From a checkpoint of a small mixture-of-experts model trained on Wikipedia.
Size: width 384, 82.9M parameters.
Experts: 32 experts in each of 9 layers, 4 picks a token.
Training: a variant of SOAP for the experts, 305M tokens, 5209 steps.
Below are experts of layer 3 (counted from 0) of a mixture-of-experts language model. Rows are named router (the router's row for the expert), gate (a neuron's input weights, with its number), up (a neuron's input weights, with its number) and show model dimensions 0-127. Each number is 200 + 20 x the weight over its row's rms, rounded and kept within 0 to 999.
Before each expert's rows: "gets" lists some tokens that make up at least twice as much of what it gets as of all text. This comes from a sample of Wikipedia text that the model never trained on. Tokens count by the router's weight.

# expert 22
gets: " in", " to", " by", " as", " on", " from"
router,170,190,179,207,193,210,223,192,215,190,205,192,213,179,194,219,173,198,207,209,203,196,205,189,234,216,192,187,191,190,168,208,189,196,156,182,207,215,196,211,198,207,203,168,219,205,181,228,207,187,210,197,201,213,215,191,222,221,226,194,189,206,180,247,231,206,214,196,162,218,194,176,181,189,234,163,211,187,200,197,226,176,183,210,221,191,197,182,213,218,193,197,185,211,196,175,249,198,218,250,195,211,218,186,198,180,216,211,195,172,215,179,193,200,210,194,214,192,220,244,164,202,211,186,213,215,222,205
gate0,214,186,174,200,202,200,225,202,188,209,193,210,214,192,199,191,212,190,226,247,208,175,204,185,204,165,224,239,194,195,192,228,206,199,207,211,177,231,191,250,204,216,175,190,184,222,221,165,175,202,174,230,216,214,190,210,227,219,186,222,179,194,210,199,227,202,179,197,189,179,194,209,203,208,217,213,200,204,182,189,199,235,171,214,221,193,243,193,178,170,165,192,235,206,200,224,184,154,218,167,192,201,196,189,204,160,217,193,199,198,206,181,206,169,212,194,211,186,186,154,205,200,222,199,194,186,202,188
up0,193,210,213,184,205,197,203,212,206,187,204,195,224,213,215,212,195,201,213,171,198,222,237,196,210,218,198,211,197,211,194,210,196,158,199,160,186,218,195,191,194,212,168,237,191,200,171,212,183,163,207,244,216,208,205,200,197,203,219,192,214,178,233,200,177,211,221,184,221,205,207,199,223,237,205,208,223,193,147,201,216,227,212,228,203,199,183,230,221,225,214,219,207,185,233,168,231,216,213,186,207,212,198,151,180,165,196,172,180,213,231,220,162,171,208,228,203,240,219,235,188,201,186,214,218,237,183,206
gate1,185,181,213,235,187,181,192,165,176,173,190,186,190,198,185,208,234,213,209,196,144,202,173,162,210,173,193,180,220,194,199,194,221,190,176,209,223,176,219,193,237,210,197,185,233,183,200,206,199,227,168,148,206,205,229,189,205,202,150,186,237,185,223,168,205,164,229,180,222,185,205,194,190,228,190,195,215,206,208,205,200,200,192,192,207,190,226,192,189,175,198,164,182,208,202,244,205,158,184,171,161,174,182,195,205,209,186,196,239,160,184,176,222,199,157,192,190,164,214,173,235,208,242,200,185,185,228,195
up1,181,211,195,197,220,189,224,222,220,188,213,209,222,214,229,165,226,218,236,211,176,189,214,206,231,179,178,222,212,181,216,186,209,207,197,196,182,198,211,242,164,196,192,160,202,197,232,193,189,221,188,213,217,160,202,208,184,218,198,232,200,207,218,199,181,225,224,181,180,214,227,186,206,196,203,231,195,232,179,186,218,201,221,211,190,205,219,185,198,192,206,200,195,194,162,214,221,181,197,225,225,197,170,213,160,237,230,201,211,171,174,208,198,204,223,195,198,162,205,191,187,206,136,181,214,197,209,225
gate2,216,195,229,201,214,207,180,175,237,179,233,209,204,199,192,197,219,235,191,180,186,162,213,175,222,213,194,187,221,193,216,209,216,170,171,186,202,178,171,188,201,190,272,233,231,176,208,159,209,206,184,201,230,188,192,197,203,186,203,206,180,183,216,210,214,207,213,208,197,203,182,235,199,204,210,166,203,222,195,187,212,184,227,181,212,185,221,173,210,208,174,203,209,241,197,214,207,187,219,174,233,234,187,168,195,185,180,185,196,204,228,221,190,234,234,174,179,237,214,200,214,194,210,190,178,176,189,208
up2,214,224,196,205,188,180,196,192,188,202,224,216,203,177,197,189,192,205,197,169,208,197,199,214,191,189,194,244,217,204,199,215,208,216,221,204,197,200,176,189,211,242,234,225,205,209,206,205,205,204,190,199,189,219,206,193,198,214,176,211,151,214,231,169,190,166,229,210,228,189,203,189,221,184,198,189,183,226,205,203,209,173,193,207,223,201,185,199,226,191,203,184,202,190,220,203,189,188,226,208,205,195,204,215,188,232,218,204,192,157,184,204,193,187,231,233,219,172,214,209,168,222,218,186,190,231,220,186
gate3,224,174,220,200,219,192,182,208,185,179,191,180,185,177,171,195,207,244,186,246,188,188,161,195,183,242,237,201,225,209,191,173,207,212,189,201,241,208,209,203,216,205,195,187,176,224,195,167,179,210,207,202,251,199,175,235,221,217,179,220,182,201,183,216,209,191,188,195,182,220,223,215,226,176,205,233,206,182,176,226,222,168,232,202,216,204,191,196,211,199,164,190,209,174,200,157,191,202,178,202,220,184,208,223,191,192,180,204,209,218,193,204,231,164,219,235,231,166,207,179,220,190,219,160,212,188,188,192
up3,206,209,208,175,193,177,206,226,205,198,207,218,229,200,188,186,195,163,214,192,222,243,201,176,183,186,192,226,225,252,197,201,195,191,186,229,219,190,177,223,249,170,222,203,259,220,224,198,218,191,180,153,163,197,198,208,210,235,235,199,179,198,203,204,169,226,198,212,171,148,235,152,191,193,211,175,212,229,190,237,173,190,213,185,180,205,188,203,225,230,227,205,179,245,233,204,193,173,193,194,204,208,167,196,182,213,214,210,195,213,191,247,171,226,198,171,194,214,204,219,172,206,212,235,218,182,202,217
gate4,207,193,195,190,197,189,183,205,183,134,183,205,216,186,216,208,224,238,212,187,168,161,235,234,201,222,222,189,196,189,199,211,208,190,195,178,202,202,238,241,189,213,203,195,193,228,180,171,178,210,193,200,167,230,175,166,213,203,232,267,213,201,213,245,193,198,200,154,181,234,204,181,210,191,204,174,209,181,187,227,182,209,182,170,161,206,204,160,180,168,215,164,201,209,199,189,193,193,223,214,238,198,208,204,204,211,204,195,196,203,219,207,212,155,179,209,191,220,213,225,173,186,191,179,185,213,181,202
up4,218,219,233,206,202,229,194,241,172,224,207,176,184,202,226,196,164,215,188,176,207,202,178,231,201,186,167,208,222,197,178,171,171,180,194,220,204,233,159,175,203,214,197,176,191,181,194,245,202,200,227,225,213,208,207,224,165,201,205,193,218,204,175,170,177,206,208,193,234,190,215,204,235,188,206,197,213,173,200,190,206,214,211,215,230,189,169,186,212,230,225,185,204,224,204,173,208,176,202,201,183,197,191,221,197,200,214,213,207,233,154,208,146,216,158,200,168,183,201,188,242,167,168,197,199,201,165,149
gate5,175,212,202,200,246,203,200,196,208,202,204,202,211,202,213,211,200,182,190,198,197,206,214,172,206,195,205,187,231,172,230,193,210,197,197,220,219,209,213,191,215,153,183,195,202,243,196,204,192,206,229,167,195,226,186,158,180,236,229,186,188,183,179,182,169,205,198,206,209,174,187,180,207,204,204,194,213,180,239,190,166,190,174,157,197,185,201,261,204,194,222,221,194,168,201,194,166,172,198,161,218,221,173,182,159,215,165,204,177,254,186,208,223,188,195,190,214,221,196,195,210,168,213,206,216,195,212,207
up5,225,195,182,226,175,185,192,201,224,228,195,187,162,182,190,234,180,186,213,221,181,195,187,201,223,189,175,223,185,223,210,203,214,216,164,206,203,210,230,223,177,234,216,210,156,212,220,190,219,225,175,215,215,175,201,146,218,184,171,214,215,202,189,159,151,180,199,206,152,185,176,207,167,185,226,184,206,189,213,204,204,158,185,181,206,227,218,202,181,175,188,202,200,204,182,212,214,226,223,186,216,190,158,219,216,218,204,228,213,228,226,192,214,192,218,199,211,180,198,205,198,233,213,170,178,197,201,177
gate6,177,194,218,202,173,173,221,242,219,215,218,181,180,186,183,217,244,185,173,200,197,216,214,232,224,201,207,205,182,205,221,188,211,243,193,203,212,199,167,256,215,178,178,184,187,194,212,195,216,182,204,200,240,181,198,220,221,188,169,203,184,192,214,252,180,228,227,238,204,201,175,183,161,209,224,193,222,211,193,215,241,220,197,185,225,184,185,210,195,214,205,193,195,182,212,199,232,170,223,179,192,216,207,190,203,194,195,204,216,193,175,245,209,188,166,183,168,216,213,214,203,206,200,174,205,200,200,240
up6,223,227,186,187,218,175,173,208,226,183,202,189,204,183,198,184,210,201,182,198,193,200,190,198,180,225,217,193,213,168,200,215,153,205,203,173,232,207,208,218,183,188,193,183,213,200,165,208,163,200,230,172,205,179,179,189,192,199,180,193,187,162,200,209,230,161,161,172,191,206,184,212,180,191,173,190,174,215,218,182,214,173,214,206,218,233,252,190,195,209,152,165,210,196,159,192,211,242,190,203,187,176,197,149,202,193,208,185,223,191,212,172,230,218,172,237,211,186,200,215,188,251,181,206,232,192,193,199
gate7,176,200,249,199,221,244,197,184,186,183,193,190,206,211,185,160,166,211,248,189,198,209,177,215,226,190,192,196,217,214,197,149,224,215,229,216,200,189,218,154,187,193,155,181,179,196,213,214,198,192,180,207,173,204,240,227,210,161,220,210,217,199,180,162,195,192,222,189,206,174,182,210,183,181,190,197,224,241,186,195,189,188,204,183,178,225,184,206,194,200,168,201,163,166,175,194,178,201,204,213,196,216,237,244,194,203,193,165,196,220,226,172,222,201,224,200,176,203,212,183,214,192,209,175,197,176,215,200
up7,173,201,219,178,175,193,204,208,192,173,219,161,207,191,173,226,160,204,193,200,219,201,207,183,174,209,194,202,186,162,209,234,199,166,161,209,183,220,203,162,170,211,192,184,259,216,182,225,205,191,251,189,171,172,210,231,215,187,207,194,208,190,181,152,220,180,175,208,188,204,218,191,162,220,215,222,204,224,204,222,214,198,196,177,168,202,178,192,175,166,198,222,212,208,162,183,198,231,231,181,202,208,200,197,178,207,225,229,167,196,178,198,198,209,186,230,186,213,209,216,227,215,182,239,199,184,202,194

# expert 10
gets: " was", " is", " be", " were", " are", " been"
router,215,232,216,222,203,232,208,213,200,202,197,199,222,205,175,232,200,205,186,201,193,176,192,194,238,229,192,190,174,224,170,181,226,162,175,177,233,189,211,209,199,198,185,199,218,195,188,220,207,174,196,204,240,187,204,171,220,187,196,221,226,202,180,198,214,204,198,219,150,192,209,183,188,196,220,209,193,183,186,169,240,191,181,214,217,185,182,210,196,234,191,170,208,161,204,156,243,203,180,229,179,198,219,226,195,182,215,191,206,177,223,197,187,177,206,198,199,144,232,195,206,188,187,198,165,193,230,192
gate0,196,209,223,218,192,180,211,201,185,203,205,178,229,234,184,199,205,187,208,212,181,206,184,184,183,210,197,186,140,162,162,199,211,212,199,169,206,193,231,207,146,205,215,232,170,205,231,212,191,221,227,174,177,207,199,221,199,204,201,223,173,215,142,181,200,193,219,217,204,188,174,175,217,187,194,182,197,192,211,228,197,201,208,180,204,208,217,208,201,171,214,203,199,203,182,211,225,199,225,220,203,217,183,194,175,219,226,219,208,197,206,211,239,199,197,198,206,256,185,205,233,179,195,193,230,184,194,219
up0,201,180,221,180,233,183,193,178,218,222,249,223,181,170,205,223,140,229,165,196,208,197,216,227,205,184,187,210,223,193,214,200,235,191,187,186,179,193,173,232,216,189,229,188,207,148,204,216,200,174,197,217,203,211,210,191,177,205,184,171,199,185,208,211,203,221,206,215,213,252,229,230,221,219,240,195,189,177,225,172,184,206,175,190,176,214,190,176,201,226,186,173,154,189,207,192,179,206,156,207,200,210,195,192,215,161,213,212,224,230,154,215,207,184,188,230,202,183,211,198,193,184,211,190,169,215,186,188
gate1,177,227,223,198,197,214,191,220,190,217,165,211,184,220,230,236,198,219,195,188,196,191,176,217,183,184,210,164,201,179,231,200,230,212,228,174,177,171,231,206,193,236,201,227,232,203,201,193,248,192,209,183,196,235,199,209,163,202,200,207,163,209,184,212,191,208,200,188,272,211,215,225,188,218,201,196,180,186,258,245,180,181,226,218,222,221,228,180,172,156,228,183,205,187,197,203,198,212,156,215,191,189,206,222,180,193,238,193,209,213,187,191,203,194,174,210,217,214,203,180,189,205,190,214,219,190,187,210
up1,227,182,176,163,210,192,195,197,187,169,203,238,190,223,193,209,199,177,169,188,175,169,174,210,181,229,216,149,223,208,202,180,183,200,200,213,202,214,166,218,175,205,180,199,190,214,224,216,144,181,235,212,220,202,227,220,197,236,183,192,208,194,202,226,196,220,223,190,161,227,205,169,177,221,217,202,187,183,222,178,187,199,202,227,219,233,196,207,199,222,214,203,191,212,213,219,246,176,190,220,191,214,185,202,205,212,169,196,221,230,204,192,184,212,206,187,188,195,196,205,169,221,163,215,234,199,204,238
gate2,208,189,195,198,194,222,186,193,180,210,214,204,196,204,219,231,202,179,186,205,180,203,187,187,209,248,191,180,191,209,192,251,196,154,198,197,220,177,193,202,225,202,215,222,226,195,198,199,212,183,190,204,206,220,207,200,209,230,189,218,179,221,231,211,223,191,155,218,157,187,199,207,164,159,198,203,179,201,199,213,221,219,266,200,192,181,220,204,224,220,197,164,178,209,214,216,184,193,199,189,200,202,221,175,190,200,168,195,210,194,194,178,222,208,207,161,202,145,227,191,215,197,198,223,207,206,208,209
up2,178,205,226,182,185,206,215,204,212,236,190,209,223,203,184,191,205,198,192,225,191,209,192,216,169,208,216,202,206,209,244,187,198,192,176,185,235,210,218,200,166,173,204,158,224,201,210,176,146,224,159,196,175,201,214,150,190,191,209,186,200,146,196,215,196,181,200,203,168,241,178,189,225,214,209,206,176,196,191,195,190,208,167,212,188,187,164,196,195,187,169,205,199,191,182,237,216,230,209,208,218,204,209,228,231,148,211,173,206,180,211,174,201,205,216,171,190,250,184,227,184,189,202,202,195,204,230,198
gate3,232,201,213,214,183,197,232,197,210,210,216,208,213,166,205,201,208,207,214,187,201,190,172,200,195,220,193,219,196,201,190,218,212,175,214,210,237,185,183,158,239,220,223,201,238,212,185,175,208,180,150,180,189,215,182,173,190,181,196,177,195,210,223,202,184,176,220,215,191,204,179,172,211,192,215,176,209,201,182,199,232,200,218,197,180,218,199,165,206,147,239,203,226,193,181,162,225,178,201,204,196,205,205,221,195,206,206,155,207,192,159,208,159,182,214,229,188,202,239,182,225,195,189,230,196,189,157,170
up3,213,214,232,200,205,188,169,220,198,209,200,194,191,246,210,220,183,177,242,187,204,180,195,203,195,193,183,190,191,229,190,212,204,172,192,215,211,177,177,203,217,206,198,197,232,224,204,166,226,207,197,207,181,226,197,192,230,191,201,210,212,210,230,187,218,210,197,184,169,166,200,192,188,214,206,190,194,188,194,201,213,208,202,216,225,188,176,193,209,208,191,194,199,222,186,184,166,183,205,156,161,228,207,224,207,228,248,201,220,206,159,223,178,191,197,183,184,176,221,167,218,196,205,144,190,230,206,192
gate4,223,206,194,217,186,196,185,218,199,184,183,212,193,197,194,214,226,230,232,219,205,221,186,205,188,214,214,179,233,194,173,205,176,228,201,206,230,188,181,175,204,191,182,194,196,221,209,175,205,216,209,199,213,194,195,204,177,200,202,191,182,200,237,223,161,175,193,178,176,183,237,170,189,179,196,188,225,233,200,240,197,195,246,213,204,212,180,209,207,218,172,196,190,198,173,203,182,206,226,199,208,196,190,197,214,168,214,182,244,203,195,174,175,190,223,201,190,233,203,217,186,200,160,178,183,209,149,213
up4,178,172,165,175,180,203,210,188,196,182,205,211,238,180,173,226,229,226,174,205,192,214,200,190,228,224,209,201,219,204,195,205,184,193,205,201,218,198,210,188,219,220,189,223,194,160,202,186,210,206,194,204,205,193,217,205,214,168,198,203,195,186,185,210,174,186,204,190,211,215,208,205,238,183,200,190,209,246,177,198,233,216,192,233,202,217,175,219,194,201,228,231,194,183,170,200,187,179,193,175,180,207,205,236,188,222,221,164,207,224,192,168,200,179,182,196,229,193,203,189,223,197,194,199,200,225,200,230
gate5,199,206,208,181,239,175,211,203,162,197,189,206,210,199,204,161,183,199,213,196,200,251,194,200,182,184,211,221,202,184,211,206,241,218,169,193,245,243,188,190,190,207,196,168,173,185,220,198,183,212,180,220,190,229,195,196,218,178,209,233,213,234,209,191,202,202,173,191,199,217,176,212,181,204,210,188,141,207,212,200,180,196,222,209,182,194,194,204,191,206,206,197,204,226,216,229,209,220,161,203,212,215,230,167,211,187,236,186,187,225,185,161,200,190,236,215,188,205,187,191,211,180,219,215,225,190,201,176
up5,258,175,210,209,204,180,192,195,200,219,206,195,196,210,197,217,182,206,206,196,203,208,185,220,241,213,203,203,204,216,206,198,252,186,185,189,200,197,216,195,207,200,195,207,192,198,184,178,231,178,188,218,205,202,195,215,182,194,206,200,185,181,219,208,192,209,206,192,154,224,211,197,207,218,219,197,222,177,224,214,249,192,215,163,220,197,229,191,173,222,207,226,192,223,214,189,201,216,166,190,164,191,195,214,202,219,233,207,180,152,214,212,215,206,184,195,208,212,225,183,232,191,196,197,163,205,162,199
gate6,191,213,235,207,210,196,198,221,192,175,180,164,207,188,208,166,203,212,232,186,211,194,209,203,187,206,216,213,212,241,174,158,186,167,191,218,184,238,203,214,200,206,236,210,231,208,215,188,180,213,199,203,205,210,173,199,205,179,210,211,203,169,210,164,221,197,182,164,202,219,195,198,216,208,169,194,199,205,207,185,209,187,208,193,211,181,179,191,207,214,210,199,167,192,188,207,202,200,209,208,168,178,197,196,181,191,193,201,180,217,211,189,174,187,205,218,157,203,199,206,184,239,205,244,191,214,195,234
up6,210,201,228,205,191,236,209,233,189,236,178,214,215,193,190,203,195,207,197,194,239,226,177,169,187,193,210,170,209,194,209,210,202,231,202,190,177,204,256,192,180,238,199,219,168,180,199,206,212,192,194,205,211,231,184,207,220,166,191,185,196,204,192,201,167,211,171,233,233,196,218,195,223,223,201,185,223,184,227,209,187,197,194,184,192,182,213,222,244,209,219,201,203,210,165,228,216,220,259,199,191,195,197,168,215,212,213,215,177,221,208,221,168,183,210,198,138,200,210,194,204,175,247,212,223,252,200,202
gate7,177,155,205,210,186,180,190,180,195,191,199,180,192,182,196,221,210,184,196,243,191,199,193,198,214,182,178,206,226,174,223,192,212,229,204,194,187,204,196,213,193,198,202,204,200,226,252,199,213,189,218,185,213,215,170,228,177,215,190,212,223,197,232,201,201,182,211,176,210,204,217,204,203,171,192,202,221,227,225,225,182,187,195,171,185,211,204,158,200,197,200,180,215,186,183,212,201,239,227,207,210,180,225,190,221,172,177,235,204,177,213,218,188,221,209,177,195,193,203,215,206,222,220,222,206,201,178,197
up7,207,185,234,221,208,216,199,192,212,173,194,159,225,209,200,219,161,195,193,224,215,211,236,196,192,192,205,201,178,208,196,182,172,216,235,215,185,194,175,217,204,200,190,227,188,169,222,199,220,206,203,181,204,195,194,206,215,212,215,203,211,200,205,202,187,170,223,189,210,191,218,224,183,194,220,196,206,196,180,219,184,207,188,210,187,186,204,186,186,185,200,176,193,187,215,233,182,181,175,228,223,180,237,170,187,196,181,260,207,215,174,200,212,230,190,213,214,236,185,258,170,195,239,193,230,188,163,196

# expert 21
gets: " of", " for", " in", " to", " on", " de"
router,163,211,176,193,181,206,188,171,210,210,180,200,229,192,184,207,210,165,210,184,224,150,188,209,204,196,178,184,175,143,215,188,202,193,201,193,189,187,200,217,202,176,213,176,205,200,196,169,194,209,223,207,234,217,227,222,205,221,178,191,229,172,225,253,215,193,213,191,177,253,195,203,160,177,242,212,236,218,229,214,196,152,197,210,233,200,199,186,187,195,184,198,216,217,209,202,221,164,207,221,192,217,211,219,169,169,190,186,192,175,190,211,218,197,195,202,232,197,198,213,127,198,228,203,173,230,212,203
gate0,191,226,190,226,158,213,209,234,174,196,171,220,210,193,177,194,234,174,186,205,162,188,234,225,195,165,209,231,212,175,232,178,222,220,195,210,164,171,214,192,184,214,174,184,205,223,222,189,215,236,208,149,238,195,180,207,209,216,191,216,207,214,210,225,195,197,199,190,228,209,189,218,200,189,200,244,147,186,197,194,173,196,213,217,218,199,173,212,150,197,190,172,175,209,221,173,212,220,180,195,172,180,218,225,166,211,213,221,206,207,179,192,221,210,167,220,164,236,203,202,227,207,230,175,225,201,233,194
up0,179,176,190,186,211,183,193,229,164,194,226,171,219,188,240,219,198,223,193,214,190,189,202,199,214,219,233,184,216,218,173,215,187,169,183,179,195,200,222,176,186,173,205,196,191,179,174,213,188,175,222,209,198,192,221,184,184,240,189,219,195,215,175,199,189,186,212,222,165,179,173,211,212,202,218,146,220,184,186,247,203,239,200,172,211,200,203,180,199,184,164,216,189,228,198,215,186,224,183,168,183,213,173,185,209,185,168,170,218,180,207,200,219,231,216,181,227,201,196,226,180,194,198,178,196,240,209,160
gate1,207,215,197,205,199,196,181,210,170,213,192,226,172,221,221,169,189,176,224,222,178,214,218,218,220,186,192,214,174,213,225,223,232,180,201,168,195,188,183,213,218,190,186,192,164,221,184,207,234,192,202,218,211,184,193,227,213,195,170,209,194,178,197,204,210,198,173,217,195,197,168,209,198,200,211,237,185,163,219,184,182,190,215,185,159,188,175,217,154,190,205,225,202,192,197,172,203,195,205,205,177,183,179,188,241,223,220,191,193,177,171,227,198,179,177,184,179,202,200,187,168,188,180,220,189,213,195,162
up1,155,209,205,222,238,175,179,205,248,218,214,188,194,184,189,177,207,227,183,190,148,191,225,149,214,194,209,226,199,237,206,209,216,193,213,217,199,142,228,190,211,234,174,203,186,191,233,169,211,223,216,199,177,187,206,193,197,190,212,192,222,204,180,230,217,184,210,216,200,204,206,199,167,182,198,201,174,184,166,194,206,204,205,180,206,187,167,252,224,215,172,182,222,196,179,233,196,171,168,214,210,189,183,212,182,211,197,241,183,216,197,177,182,224,217,239,180,183,203,204,197,196,196,209,201,202,168,182
gate2,174,190,213,188,215,216,228,181,208,242,202,215,203,225,210,205,192,184,162,192,213,183,194,190,156,197,205,196,219,214,258,199,213,188,223,208,185,207,176,218,216,185,215,211,197,205,160,196,208,190,184,181,208,208,210,180,209,194,192,205,178,177,204,212,204,213,225,132,179,169,224,197,209,205,220,200,208,200,165,215,180,209,180,161,216,194,222,221,200,205,203,189,186,190,216,204,195,175,214,191,174,192,194,212,188,197,195,194,234,239,182,194,197,201,212,194,207,209,213,261,188,187,231,198,208,215,173,187
up2,199,213,173,193,204,202,174,202,228,192,181,216,236,235,184,208,193,199,228,179,213,242,234,168,203,205,185,224,200,186,196,156,199,207,224,167,191,190,240,215,209,207,181,199,198,222,200,200,152,172,196,195,212,176,201,202,210,178,216,179,197,194,222,200,205,184,195,212,175,235,218,214,153,209,211,184,215,209,230,193,164,218,199,167,200,223,207,220,196,210,209,218,221,168,245,202,183,188,183,194,166,205,182,209,219,198,206,202,240,222,178,200,208,197,182,217,211,206,207,214,212,167,188,190,179,193,201,152
gate3,188,198,196,190,172,241,191,206,216,217,206,170,181,242,212,214,185,220,196,188,196,234,200,176,221,227,181,188,184,216,182,178,190,183,201,217,200,186,203,156,186,209,226,222,209,191,200,227,225,199,225,207,222,193,187,220,211,159,209,209,168,226,203,164,212,164,215,160,226,229,238,190,179,205,177,239,184,182,166,219,199,185,204,199,172,202,213,187,218,201,217,215,209,223,203,223,206,154,211,202,185,199,195,230,198,221,232,182,193,175,182,211,185,204,185,193,180,195,220,208,164,211,210,185,197,155,197,200
up3,183,194,163,191,211,217,204,191,194,242,187,163,163,180,242,214,198,176,175,136,168,181,219,211,220,216,226,163,158,210,167,223,147,185,185,203,196,193,216,173,189,196,190,186,207,231,225,231,242,171,174,193,223,205,193,174,178,202,209,199,208,193,178,185,204,209,191,162,192,231,174,161,223,211,211,190,202,223,183,197,194,159,206,221,178,209,216,218,177,255,231,214,171,226,163,241,194,172,163,176,194,208,219,210,202,213,205,187,175,184,186,186,208,215,216,218,242,179,167,199,186,177,221,190,197,216,205,184
gate4,180,205,196,192,192,189,195,182,177,191,195,203,235,220,201,187,176,212,167,213,216,186,184,199,151,212,175,188,220,208,215,160,213,229,201,163,195,218,227,210,196,218,252,198,184,209,186,187,217,198,176,191,175,158,203,178,195,179,195,196,207,215,216,197,183,221,220,216,174,207,218,214,192,170,213,233,224,151,192,206,206,212,227,182,215,189,220,201,193,177,207,208,197,194,226,165,230,237,166,226,229,184,189,174,171,180,211,221,188,167,214,194,195,217,226,169,213,211,242,204,208,227,228,182,212,183,217,208
up4,208,210,166,177,201,220,192,191,171,213,180,201,212,170,193,158,185,218,199,251,223,214,180,190,225,188,183,197,197,173,197,170,212,191,193,195,211,197,167,205,215,180,203,186,195,195,188,206,211,223,235,180,198,188,167,212,204,216,193,188,199,203,175,161,216,218,235,219,193,183,232,201,192,178,205,213,195,216,175,208,214,225,183,233,187,219,187,212,194,204,184,229,196,163,181,207,193,171,218,169,211,174,211,168,149,218,213,174,176,203,189,254,214,179,225,217,202,206,171,206,225,210,178,220,213,180,212,232
gate5,185,196,176,181,180,211,227,168,246,190,219,163,221,212,213,235,185,223,196,224,223,197,164,172,206,207,179,225,215,164,189,162,205,189,192,203,201,235,194,199,200,177,213,206,215,220,190,220,208,228,186,202,191,198,230,207,178,187,204,155,214,213,164,191,176,199,234,227,215,208,230,228,188,202,160,188,231,219,236,179,186,212,195,206,205,210,209,194,220,181,238,201,159,177,209,191,199,202,209,205,155,196,179,199,186,194,193,202,185,165,194,194,201,173,209,201,196,190,208,196,192,229,209,190,209,233,202,215
up5,170,216,237,177,224,190,218,198,165,190,206,230,190,221,194,175,205,203,178,175,214,226,220,205,200,245,195,229,189,199,173,198,230,206,181,207,201,213,196,187,213,202,193,197,179,154,188,208,207,189,220,224,207,232,182,158,172,234,197,204,208,190,189,240,174,226,195,175,205,207,203,220,200,202,233,191,206,174,193,197,223,153,208,225,197,166,204,237,204,204,202,211,178,217,200,199,205,153,198,215,220,184,198,196,218,163,193,220,182,193,216,201,228,189,214,212,188,198,189,197,191,185,209,140,200,187,199,199
gate6,184,164,202,219,201,214,190,201,210,200,202,202,230,141,176,212,212,226,187,198,194,205,184,175,199,214,184,178,218,206,174,178,201,194,206,230,206,208,187,217,205,164,183,200,220,196,212,231,199,229,186,214,171,219,254,187,208,205,207,143,192,202,193,219,221,175,166,178,168,179,175,191,200,205,212,217,173,147,211,214,214,223,178,229,180,225,191,209,221,198,219,219,209,197,194,186,179,204,219,200,234,215,179,197,200,213,187,242,165,176,215,228,190,201,200,206,207,226,204,166,200,209,221,223,181,196,174,183
up6,200,169,156,199,181,199,230,185,181,178,214,195,235,216,216,200,195,186,187,220,194,185,216,197,189,213,183,240,206,197,162,186,176,195,175,215,214,204,224,174,222,168,215,221,224,220,179,220,207,201,206,214,188,200,211,183,196,198,219,202,172,182,198,222,183,202,229,189,176,196,236,187,192,201,221,189,207,208,156,213,172,198,200,201,206,199,217,154,217,154,193,142,189,219,179,178,203,199,208,206,172,192,196,216,180,231,189,211,188,192,207,206,191,210,198,196,181,212,190,217,181,194,194,210,181,203,190,203
gate7,198,229,173,193,175,220,188,198,231,159,200,199,216,213,180,177,218,174,203,196,197,188,195,191,192,220,208,215,193,182,222,250,160,189,185,200,202,203,185,177,196,205,189,194,193,211,198,199,183,177,228,183,188,212,183,202,207,265,184,190,216,215,201,195,205,181,217,205,211,171,187,223,218,146,189,220,233,177,185,201,185,208,190,204,203,169,196,208,176,181,175,175,192,202,181,202,229,198,206,184,207,189,195,174,168,184,184,214,227,190,181,223,223,178,177,195,222,207,205,207,182,223,163,224,235,238,188,238
up7,238,191,208,172,222,224,232,204,203,218,178,179,206,210,206,185,154,203,213,216,219,228,177,190,214,223,197,177,219,175,209,186,201,185,216,180,222,189,191,207,235,214,157,197,202,201,177,202,199,197,190,209,258,171,183,153,211,221,218,189,188,194,203,178,200,222,212,208,208,209,206,178,201,229,227,177,200,206,163,206,203,172,183,216,161,251,167,200,227,207,189,226,219,203,204,230,212,193,241,226,223,160,223,162,189,202,187,158,209,208,205,213,190,193,182,172,188,213,188,183,177,210,221,193,221,188,209,221